Weights of a small mixture-of-experts language model, trained from scratch on English Wikipedia.
Training: 619M tokens, 4720 steps.
Below are experts of layer 4 (counted from 0) of a mixture-of-experts language model. Rows are named gate (a neuron's input weights, with its number), up (a neuron's input weights, with its number), down (a neuron's output weights, with its number) and show model dimensions 0-127. Each number is 500 + 25 x the weight over its row's rms, rounded and kept within 0 to 999. Numbers have three digits each.
Before each expert's rows: "mostly gets" lists some tokens that are sent to it at least half of the time. This comes from a sample of Wikipedia text that the model never trained on.

# expert 28
mostly gets: " Bas", " Chinese", " bas", " class", " Royal", " German"
gate0:501547484492479484514482513504525508500515534491525483506481504467520470537545500512436532461474498522460511533518486488522475527524519539476507496495541490481461534510510471485521532462520520538497499547501520507513494504536524450442483475473507511490530492529561510452511483507485478508466492508468468524480522443492467498497482459505487471526501478527543510505528499491508496487486
up0:476521499540492490545469497521453473525514457493463514464489527481486505491494502479509521496470517502491472434526457515481538500516493484540478470459519506476536494495475521490467443505484485520490530463548454532507496490537504549478520506495496481499479515495516455492540528510451499481523527518514535492494493508477517507526520528507504535471517471493540479542499517537529478494477
down0:508492467549477481497501509500524449543462503578494520522482488479529528503489519507490505505496499506544469553494509486498501501504522497494489478464517486490530495494514488530529460480501544529473495511495485548505469490498535463491489500511503464473510469485546494488465498502498480504534516496485537493526519521465502525491482510487478478491467532552527475466494481530494466422553
gate1:506510488506505499459471540514478462548501493520542503505521511509511476487515485476485500524500510468520505519511454477473486517492507517450542467492496498479476522518524512533508471525512535480505522534462524469515541505517481488481514469492517493461478483544490491464557490562427493512489546504474493485511542473482505439484501508446526494480480517511514523511517496465513509535492
up1:457514506502537460486505495530494491527524507498494479495469520457467473493475521515535526469500515476487507487454494557465482468509512530488437539489479450490535486523477510522536472498488475499482512500515516508546502467501464493495524513461489496516468457472520470453520515540506509527534495501503487553495508512499530518520524491494496521476476483487445502551482497550508525530505
down1:463474504471496496492476500495506471486488522497506514486484477499509483477511573501519531499481528532474454490472515525506526507501507524528454490498520516522475487489502483509502531469525480509487514470457518512539567532528532483451501526459488503496519517479509472536548469509524483517498519575504486461508445465466490495507498504561541487523472482500501480492506491532489483462496

# expert 4
mostly gets: " Date", " Apps", " Title", " Candidate", " Result", " ±%"
gate0:510456496512502512500483500472536536476524502468490491491494522504528503524480466562516459555469535524507493526462497505467486459503505527487481469515494489500503529501516496487501452472459507522494514516515506516451471455489508466485486476466522503565473535523500528493514503530543545472484495511502523515475502478522508457506511497526550518498483513441537492489474551492501513507467
up0:511470522500493528456503526537516514433495496470552465471507502504494488560472482542520495512447490513526514495484529481448480484491512537495506495535493485489487534520550449517533486488471505536512489517514501491465490486476505506514495478499526489514489475492535488487547500527541467454510508520485489528500511503548458487495517483537536499463497516512506441465498534471507508517501
down0:492499538506531482449489519526486507502516522534468451468531511488499502493504452500488481491484506463523535490493486489512488496485467491534532513496541529508459492519465471451561480550495499542496489547480488495512519463493497517526505527531489494479449475475489484503485529573538457473493529508522495476483488497515506533497515492516468503449474513527503477478518517493498498513552
gate1:484484521541475535477507454530501506520494494517491491491460504518516465513523499549447484506479497459532523471480533513496460514509521501507492489490551508457473511541530458483497475499501541521513518532558483478498507448460481495508458458499472501494490481489541516508513541524503499489526469518473507515469506527488521438507463519494480469490521521510515501498524494510484537509559
up1:482477470508532507558526484497476493459496500514506510469476464469499539480521540454538472515452467530501484501454507486484469503513535517501532500489485522498549519502486523526505490484480477467516454450503553478523461532529503489530501490483588497521491479503470522490498504512494491464502508506535466497470505507509484519494509474471495506510507495529504499544536491468484523474539
down1:469524525498496509480555528523502547511497513473497474515526473471501554500523465474465495482502511512471498515522452495511490467501512510474517515505496501481511479470503507492478477521485520518504469500454514500518495465511467497487503532506513499499525468506520539502481494488552467468541511540484545492549498531490534511505485490418532488477515542480458511490488526433515482460529

# expert 31
mostly gets: " new", " small", " large", "ious", " local", " various"
gate0:504510472491446526506482487547499530549494516525472513501479503521527518483477500494505494456502469504485467516477484511461507523475509493515534488498506496500503521501487579501485456492456476525462442487513525451518505499486483446524497518433523479508551482496521471517522503513498524494508520495518472488484492511478506519502528533506514519514512492467533510511580498484483461491463
up0:489493464500493541514480490527543535512518501526491553490483497466513514527510485504446480500493500498521492519461535506528502539480497534545519532506506467481497547466496510467500494476485487511474453463485505476494467555480501511546504458495513455505498483494521474530513505482519532494508525446472485492483505489448514506449469511481491520523517487477508508483543536488564494466525
down0:512478535495521486500525492488469536537499515510497497490483522465532477526491503463453513532472478470507471476546483484493521493445492471512520507482501472547534535541525465455515506525484472451469513479497501497473477501512521514488482440491502477464492578503519495470523521486542534511501568523520496477498473464480505497516521488522495503477518506512503469524515521497533522518481
gate1:525478513482494482496479480524507515538515473476499511542529474467539511506527500508523513517504506470479518522512532492495486501450493558491505503492484518469512502475511536532520483474520488557491447502532460498436543506494499474536493526504503491459518477502516496475546505463518496435492509491524463499461516519497493479493525466449517455529475536496533517458526477519483482503518
up1:502528490515445508506463510492495477484569506519513480476441519462496492457487498475511493511513537505507526557518483497470478534487532511469499500539469532540460489514494475539526510477496484547501504493496475468450524460502559492484488530495519546471480496461492520524480469455529483492521506498500515485507523498475505495504516519540511486506510509501540511451501514467524502492458
down1:508501516487509480525506471479489532511492509484478501487495450488516525526489460518497488462574504530498500447501472482489554488490500522504506481511495505516500530529490530466492460534508501517500535543478454524490428504505459536503507493527515488535463486511520480483548542518515469474488468530537465529488497492504484518493487473532476480516533473544470488505536510483463523500532

# expert 74
mostly gets: " while", " where", ".\n\n", " when", " because", " However"
gate0:478480495533500476432567543538477515508502529505485531524455443484494515471512494485496518507526507507486515471447486512501530518515476526456460520493486484533503527508528529498501500478493501466527473507479479515522461525486463507470498498550470478530518501480529492481506479497490501493516506496468520496510510467521492539496455502493478477544464516501465497537487508539492501520570
up0:542497478503532474542469427466507493443509472512554466479515536563514469498506509546490508490505524475514476529528538482522458482520496511509475484541498550472516507527487451494506504503492489484474507470537476457472477465508546501522533504458508478503485505494508518539534480526503477507468467506535503505496503482490494484500508496489508530496503508543516529527520482493476486477501
down0:501538521515509497520537539544490454505481517495473509482519519468537510513479479478466481507535500493509538502475469509478562466479502487518501531472492484518485538516458471513477507512521555483570515482494485537506455492530480483519473511508503517484480502495484470505470525457498485535490501486446499489504533522491455533473502486519506522478505492480423490522529488505485530533508
gate1:506470481493490506474524493419496493457494497498459516499501450446424517468503482515525481498507500488451495507558516499487519518529503505514552501459571512483510467508511454494494460475512498501516482503553497465510513541472477503509489502511526500533492522514486511488546497508512537531471501499486518510539539493508519507525547518505505483515507459503518488506502499474503505498468
up1:541518517505518508523490460526502545465490464488590528498464523461504466515496539501500522480499472484520501494506489528491471503498470493496513502527471542515488547517485497506511494448481497492504530520550498521522466475470463500479469469520479483481528466493456468490525491517530471484533487469495482457514546483503496518488463517508514487537540524509480528505533492500475483547496
down1:486498463490487517478508479465479472484498497503509488492479486460457535515532493522504494493480524502439520498531554478491527492507507495531559543501480545510509512473505472494462449474511528465493522532495505523485497530488534536540506517472510442499512507503513489498502520498490452451514450521478501523531497480510556524526518513498509512505505442478518525500548521485489485518460

# expert 67
mostly gets: "mad", "akh", "az", "ñ", " Mur", "uk"
gate0:540488471480432490510520502558530531472486525490482512513494481528515478439543472504457488531498500493477518500466531527509479488535509520518471498520489553467490497532484468505506527503478489474510515523485480518469523517542468535515527539464521507503487478475552511480487504482502525493525484461526498543510492509532487464480519459455456525504515505526503532498504474482483471487519
up0:517493457497504479488526501506485536517472520499483500532496510520476516470544497547513497471474501532487496509512514523488532518517524501451524486458492505484471527472487473517519492497477466452576494475510509456536499483518427503484514536492505478516505500557534520471464523514516471475530518498498484560472490500444460463491525537489497516508501492528466525521492513493511494504523
down0:558529463514502488496531477510473493524519482475519487539500502484515487493495538535475479475516508541513470518501488494519512490462494517558481498532530483487507469492477487501509479506445452474488506515491495525475472498511526486491494465541500517487484513484537519553482459511494513564490520515513530435507501507497490519537499465494434482517486493484464505503550475537480517522457
gate1:504524523511474483530521487492474533478520480511482453520481476458516494445466497493506539480513504544513484512503521541517489478495524524491540506528455537481467472509512521513481487548480536481522497551458479470463500486494519501506561496486483454486523500495485500531502513497471495506491527452483526520492471544488492519478475522539505467500506468472503516470560509500455526500467
up1:488510530508492496495475498475515510480540508523511454445455468485466442502554488486517515488443505462497488497491474520484466504562513501565468464489494501463497475490463523515499481503478493487534515548514506485511510519490533466483552529531496520515489476481520489540468491485527482507530499473515513498501478518498544509491490531484498518486491504543517509460520471504561511489489
down1:512521499519507511478526509520509491493503497460507424494445502506549509511491456482501522523514475446496516473532505521492494462555531498483506455487479483484495461493487548506508475490522470483523494493521528533466506539525497500523523498517529458456498556453506498546521489526519460475459533511474490506492531507470502504495506501521470504516513485495520543475482513519530513456472

# expert 115
mostly gets: " Sh", " Hong", "ō", " Zh", " Lee", " Sun"
gate0:476492555534482487474511497516503503466534512477527499512482538492488536475525447553534459527458517550474507511463483435446494514493497498490473516485518528511466453482511516505519541530511501539491485452500478530514489514493520526478520484483472524507505507525540503481516513508551483519494492524491529513496492454503490514514458518508508436477488479485501475488520512499473478524502
up0:452509481461510468504430476479489477480495508513476524529525501519497505501457499440498482502495463505502463515503490506541546477516506472484575529548462492480491493495528474489504497491480488490501499529459480510524477485484456515535542505507495503491504498513473495493534532476508543483485507465520497520503461529550484510471489473510516534505512515527465487524543541512506546472486
down0:503468488520495485533496504477495468542500490478507490529511513442529533512523485453488507495528485458490459512489486521551525521529518506458490497486478500513487483532465489483490471536537474534529508524453505493479544467504494501486479497577476500548491543503493502482514504483503498475478519505530484463479488470553487469541496480526494554500514511544492483463496506457526513511506
gate1:546494497548527476498476532508486461503458537525427511515485512517519492459525493513475487518512480510477453496502486492555451481536514543501489439453502499501463507504509494528468494465506545484473488538472469543491497511492520492522543506476503483504534504502515496459537502476473484499502498509454528502498512527528481499478535489513488528471496528481490473530503517507512504552486
up1:443499502446465543514508532525462536451526519495504495496500518490458540495523518507529506507480475526515515491553503533428508490464483503531490505489526515459491454513478444482505515502493453505552520465496493527486494509500488520488483488527497488540498471500500532518532492511494508516499492469529477516487544495505473466473490514515493541518518453517501517488513515491472462481548
down1:471456505470492491504492487514517549482488473529550494509481491507463495534509533508492489486534478524467488488479504536420519484506507463505457503506524499489521490507540512456534500527472501564545518460506489524519518497527543504504495527465550487565461513471521500502488493492506518476511473436503510495482524498511486477479522479492525500489517476495519516507463497477472540494490

# expert 44
mostly gets: " Preceded", " Coordinates", " Website", " Synonyms", " Phylum", " Died"
gate0:488460494439515476525472525501535552519505480535489476517529495471459497478504476469498510496497543502497506526505466533497466520544531453486501473465476514507476510540539521466520497508506529469502489470468485523521497531535506468520480522543502555484469479507523491463511458464482525493526524508480444491495520487505513485490516523489529493502492489524508511512551497492495512443465
up0:496531498491500464487481503484538511493490483481480522448527473501518457475502530527507423515478485508492521500497496516526511493488501538482478516491479520548511500484496514506497512506491480527472517551584456467533501465510528492512489454491535477475508540538481529498483508501507516522485526529525511473515527512471490455486503489506488474421536464507478476478501470497526525508500
down0:508508514491462458483506509528520540539488512509465477550537518508516487555492491515530508533527499535502482470469445516519507519472476517484462471479513538531523486549469501503487508505525469490482486496541489490474512520496511519516407485477498483473485486468519456496501538451510525501483492504453504473513524484502502519515517530488529483494506527456532516520488471457508504508484
gate1:512479527506496521509450467498475508480533464510467499468449465456519484505481470515500508494494499510487523533536503517513443493507489503488508499466462513523502507544489497521496496520504478544474451498500429452553503498529494477500487555490512481471505462520509499485517520487483512524525480502460462521508514472536520522538495484511520509504560510515495516502552510452536515516504
up1:538518478486488513491537533534501513496460483446495518466511504533513476511486499503493505509505476466508509517511535533508497487517551548465516499535499495510474493524499480494485471460515530447521491547563433514532492501483507490515507517467494468526534502508483501507512465495497445474486486507522447492511463520487514518484511470519517543461503503504513504472492517491541516432471
down1:497495513511535487494477503489515480537533492503526489498456567536476509518487480492475498516510451510495483550522453520522507508471474509508512530477503501504456495497489445450482533532497539467496533530499547490492472508465501500461510457481474495501500489540473500516485490479552498476474561529494531513520504514463497467504515521458475519474484479473493523496532507504514547539495

# expert 72
mostly gets: " century", "–present", " million", " billion", " ago", " census"
gate0:460474468512461540506480475521520489529524516514472474553493536508493558478478505497512547508489469517497538523506430526499528528493485499482494498541473486510521472504501507464488528496483514480509505476515515475472488482475506518533541496445542515516506535484510454524466487483514495483504477493486509513521499509462527416484524464523499473482520489541507525544504484499509485477505
up0:509475488512460530530471434505510491477514521497488510534500509499536508500510485509506559520540487500497496520533473536490488525525481490456454533537473501489518483530497449506477521527506505545506507497491501495475505490462490511520513525502511466528546512472505482520505480500479536473494501491507496529523453503478519435529517480523518483447527439499460493563476497511502494463483
down0:507463465497475503544481518514548509489562502521488500475495537491502513480478504476497466500518476540464515452514508516508502489464522498476486532483514489509503561463491490497506590466487506533483504534501477535541520498518523445491504510496506497500509506499514539485487487488458487531439551538507517521475498478483524508498470487485474507470498483536486466486531506516476461494496
gate1:478460461486470480491517514483476480485534558489527497503460483523513449467531513524519489483537465469511532509522480520494529481536506493517475481500532545481527474498539466432456519526478484450522485514507470492462466501503543491503499497480503506524488546501495472498509532498544462519503485506509498496506527472497480485535480525543545511481478497494488501524552515520484476484516
up1:489508525484525536505527497522528482494487489546542472492497503489468488481484497494507506506464508560524479540500489484479471508468480499436475494526505485512516542523507489543471517513478531519482490467513532498496554464519485522475482488527490510520517454504508512537479449513478471518478526521488507443498512497492541466470480529486450540504560496511543485500458497463503519512505
down1:516484477513483508482471518504461501506429470484480489478495481491487504503517502509533469487526520543471484461527486505519505484496504504525520495551495537528500541522541471539529499470515519494469496498470501495504470512494558489514524506499500509470497458507456528504535502517510491542563478476468532537521476452469494489494509492527518543449461532472504477498446493500520471499523

# expert 104
mostly gets: "-", " Synonyms", " •", " Died", " Clade", " Genre"
gate0:493510513518497524472482503469463483498504494529520484512495526540528490544451526497472477474511505504496511545523508520538434498518490516460521522491511510479522506485528476509479495490474512464482485503505504517534508457486499549516579472487489506537475482501509521529485515460477476457493508516513509495470524473471456474556506495483490532495461465520543541522507468521549485521497
up0:507518531527548480529515488493498465489513508505457523498503479474505463523501494484512507568461492503534477476536498539500483477491534470539477494495503533478498512522499504515480498467458453527526460526503463480473514488521497500509467507484508528470499511480495452491482494523518546530507499486517476502495484507474557596466493522451483503486508490504481465536517508494465525517514
down0:532485538530529515525529487539482565490457495455486478502469475527477500482486500426522489525475483474546503483500482513545517469481517516451518461510491527485501474487539489510532537499479518485487480538519496473486505505489487483516467477475449478478520493484527483489509529484492477514515456525522510482458504488515502526511513526496529445516533478508498512483526550486502541517509
gate1:512507473485433509468471513488474486466509511488506469478499478495490550520519481499489516482497518480531493545507468441542500463483488517465476494490525535543512493523496494484505472499566574463477479536522510504463471490516516502501510496531468478539555518508497536471483503536545475468494509496476539497528507514494464468480495500480509519503498482497531510473527478515505508505463
up1:499501524494517515470496441488498513533486496486494485492463469504527501499507509512464496555527504519487525430533496475470465474478485457472511500475489519534521515468508497518515477541489512499482542523453488492539496502460445473467506513493501540551530503526519521493523512530448471460533535500486473540508481512511524492514499468513499459484498529495514477525547509495519516466521
down1:492503477520511558513494515480512506500464492501464509530510487522482509506540507491470478502477535514512512491490503549510509540486496500526485513493499498529492501468470498441474487511466471510503476529524471491524523540523506494494535491485515501541434494484557523493497457480461527550514502493517469493549499495467508460495472502529498528479548482504475473494428456513484498538532

# expert 97
mostly gets: " North", " South", " West", " East", " north", " York"
gate0:512514533506473488501539502530485514512492463488467501556458500507558508515529482481498509491483505496493486520519491509523470451474519531456518482506500487460482497494519494485490479530507510503529479484480492485557483541431481477540530509423507486532508505486459502476527523541493488476513535512473481473513501465529471491478528524525463512563493528499490477471520512520501513484509
up0:533487521512514490515531503517492537501479472503452494572490556487535517486511460495465534483531536482487523541523477520524478496497492546470522459458494482487446461482486499522484527497500488532482470472470503488540480489437495502500490519441516505509486504489458465463516515512506511521542492478464510520536513492528507482483543478484504516505501509490502486480510516546487527475503
down0:500567472509497546458495476521542526524493498513532521518537535503537508506510493468490460485520488528535517518529514483467486478462562519487487504486473488505495464487507505500496530499494466497474507484542525529519454507492475489499506471498506509522549515503495503495499467514512471455495500514455483547544497442508465512471494460515522480492488481486532442494513490505509473447488
gate1:485462517516497489482496482451522530477514546534484510487481492492528492492494488509520478556519537485495534543503493530495436503502492551528494490512489482498492517504500521482455514466511542530480534488485508492543502497490509490496459542479526480511474476544513526488513554496467487526497452470490522547462425510518495489485527488552471490529492503487486513468489499515512507469477
up1:552484529490506510495464525490504516533479500499495507507495516503515487499515506528475462480531438506480471476465469544512495494487536518493506500498487511507490536504522478473520502459526512504500523538512520483491506501482539516535472550442498503510494476491497514468498502471521493478527463460477517470472499483525527478443532526498547500527470493450493514490467553512484541510575
down1:489491488467472564494534515457481482482545520572482492498518494532512497462514576538500499504500500496489511510498477477476541517499456476499471497512509499488473504510540495484478550499482499496477496487466523473506491452517463507470485545508465483500505520483487511531519487501481461534476512490494487560478472500526515468516491540510481508507489492478546506520523511520473452538522

# expert 99
mostly gets: " Association", " village", " district", " Council", " area", " church"
gate0:509485513503484523529472522494487550435489510515483551476490484517464462528468533524519531542503529488508497514495504497523517488503513510509479512549476506499460505523478475476520544490476508473475480513474525505489485507466501522497457511473528468520518536506480550474475519500511463507541496451451511501549484476492514485463476484450520457511487495504493508467572497500510495506518
up0:455493466518486522494510504476493494509522505536462484457534468497500503522465489509472528506476522545539500480459507512480535502528505523553513496533450423470453509498506513508527520483515452463478508479492516549456484501490523519486457584498532496503466529524485496503500526516492494510496510471487518508500494527507487506522498530489518487511453513475487509482517529473521475520512
down0:533522478496516544532492479473494508493482480530533517499525511469529492499463467494508500501510517467539427536501493490495554496538525484510499474474496519498461499507509500488519562507471491511507438521511493514497504453531497518488503514532529469484503518450483517531489502504546491479531519506520512483479492550472491487458486541491473493455512471468536532464441485508500506499511
gate1:512482495533479500468471545536504538473527476425503483492501527505486548519529513511522480473482525514489524479527515508474505492481484543485488527512528499507488499503487512464502488509524506519439501482511433475501461505472486486558511518507521522451488495510492494491491485488492457494543485489453465518507542463455494518539495527480523498490474483510489512507536537494510501555530
up1:514477508508481505506446531511491536468564477478533493531504546510460517468483486511493504493502524529518483537483490520502516495492512521493528480462504490491526489470498466475520473498488475498503501464491458499492509486480523498456502477512470520493565530514460477430463497464512462496552529517497489492523489529458510521514492474479503494456547526499498535519509535528493543511532
down1:558503543522517463480535527538507511519471525494461510472484448489496492552459511539475503511480456483508508493483527517480527495522522500541481508516477480537473509507496469495517467553508490490500486506514466514522456494474505526529496480499491476499474496527499527500500585507486516491480479531493500511474480518550495473488521484493464525504486518501480491453529464458538503459486

# expert 49
mostly gets: "og", "oph", "omb", " mon", " Cat", " Phylum"
gate0:490535486501494485499511514478536558527460509520461501495458541497522518533487514521550468480533478507472490537524494484475454500492523519486485461508532534484483503503482478485498506510465500464513524518474461525507483541499531460510486501480495507508533538507482478461512534495524448542500498498484531490480520533485514514523436480499491437441511499498489491497552506511469487511486
up0:470523480534536496509472520511556481467502542483515479493496480486510488506478465504527559529533521490506503478480462486507493521516496538474517498482473543479489491478494434525450479496465495494512491500513471508486504483516526432479547512484490512488531492488475518461514513500561507484499533543503511522522492519493513530525484483529519455457451524497508505499534521478471508467475
down0:491514481528486534485524492522494515505557495501535541456494502493534464493433460502521490499529508478482498537518527489471492461454492485487502439513457510476526495483544438531473494517474487475485496507474503531455494530502530501505537498480530498476494501511534464523549501488483528546497552495499518492523512490527497526500492490514476481474482493500491526484486525532476523469458
gate1:515512504486521505469510524501550492513502501490559476501493497539524497475505501518472461528494484497524484539503493522462492515533450477470516494525479496475456523523483502515480493452478532506498455519475514541467487543502502502531490518440461482534507523514488489507490479507557491476481494510468521514513516498538463505509503481496476445583530500497486501454525479464489502505531
up1:522496550491470528515511475525510542501469544511471490509497509533492498505505508502515509448489515474508491498504504472465512441524466500507506516517527442515488476526527493513532495550535530500511530500514478463499536494539510490469501474527520452472492481506491504520486528515535486483496500494484525530462482545517529459505542521474484463488456488430462515516484517488502516452473
down1:523522504509503523487452510527504497491499520499499468519482487498483498479503473509524491504521518483459503441494490525532512475513474478552480560494520492521512523495449500469513532497525539511523493519506552462468504534457473465479468478516469494540517488552504464486516480511473513507515470552507479509537495553503518524511498490474487483521487491559513481493492475469514438477471

# expert 54
mostly gets: ".\n\n", "\n\n", "==", " |\n\n", "===", " =\n\n"
gate0:492486482506462515529510498487531445498462516486458489495479468529446504477475515501490512538482519499492472485484532528553491475542466490494499483547480489483514495504500535472531509501505490491495515513496505485502509471546496534552545512485491492468521483511497491541530493487540461536436464488445491455480514504471496521525536528516493505464486464500478527491532530526488535492517
up0:477515535502524477520447528513518549537459489525530481484494497484510497529492554505517506467505510483493537517490453536450551522518539543521537498486510504492502468529481503536499497513518501511508490467485494505507513506483501496479485488495482500475446524482474538465507512497510478471470523447485536523493468525502524496523530498513521465532468503520524497468443523444520465506478
down0:531472529475531487510525544521455481502486460483506511495460525511506448498462504454489501471513525499521499483497504497500501507509476492518466497525503501463526469485520536474517485478510510487505503518463487471492504494504541522550506559485474501476470517544573497475510531486452517514436481483476516481530474508491502509516542513494530492486516523483492508521442513532555524495489
gate1:487476467529467534470474472510498487541505502469477508515477524465569518504521508510496546542491524482470488503470517519526534508470455503457490516492473479478520499490494485528514501492548566488448517531483512462509505501479508498535538520488555484533518497487525482530527483481476500502485490514512487463493459512491492443505491522530483460547481529487485528498503479474500527516485
up1:495497491534473524503508462492499523529487494483466488536484516455590543505517500499488508519518490475501472513515518495529543466503457519479509494497483474451507501508517447535537508487530494525447518547468498424494502523482525493528542528450533521514496501505512500527492508469471502481493484492511517498484504501445507449506494518510453470517497502512486505489486486502484534528494
down1:468462484499502454540507509516480478500551517520489540486514444472488526508513510469456540521491517532505481525492508534446460445506549489488469494503519524521497498545520474483510534504499473496477501461482469487498509520509474494498490500504518516533527484510477512542524487453520516525509488483452474486497497527514541509468504470488483541493470529505520500526445510556467502513501

# expert 120
mostly gets: " who", " has", " have", " he", " they", " been"
gate0:482456492510502440475462506521475469478481491514528494513475526496487551511568517501534515516518485508510520461520460557481495475514470540494529509519537477535482502503447455461502505491515513534515500518516484493511483508453483493480515533490449511494511515519482479482509495483522466503571535476523497464507492501474539473515548496467500480476533511491485504520512528492475495489493
up0:467479475530552467544507505548484508525532500494502453492491497481525524495546545462476531475473505515468502505522491543477501482481521512483499514547548481500501496482489502528499526484489521502543455514499495472472504524534523525452473484456493529504517497535454480491501496470522497494508539490472483447502487471471517497553502496502494494497514547479483510465467506523505490448531
down0:520483483494501474506496505484497478517500488514477496491500520502480507526485509536493532515494489505491504492550464531507524505506548488514493497457499501507435502518454458486471479532556501486509506492517532537482441536488520511465545487482494561477500528480521546511503537470493482498512507489499499500437505475507545531507534474505543496468475462523481488514448499444498518505537
gate1:505442498520471506545465518491482496513462495525514505459525482535535510484518474478514543486519482524566530463459533482498509499530521488506487462514522529496505488509527540517508467491448520523515497530513499504465502452476532479492512498478532481511459463530517512532509520491465508486519526483464490482527501454510507486479482484512511489501518498497547515471516438444519520488487
up1:471488524500498502477506492501526493510486525485532488510507511524516514487533485523456465548489485489540498449498485505467494457522466558519516480439464455487493487453501485476514486551483511493511516528501470506523482509516508526546477523480457504510474451559503548474541500457513493523497482511501472498512483467518507520503496487482509513503551523498488463495546543473480503499526
down1:489530524521557504523518510501502475483491512496501507517530515525525517494490525534484496529521447460489484487517493518483502467537484508504493495485519467452490506475486475475523535462509525500473522511515468481506477517441463489520521488467511475513522478496503485459552478504525466530494517520480467484470499484567485556506537498509468541481508527505443508474559517498489484471530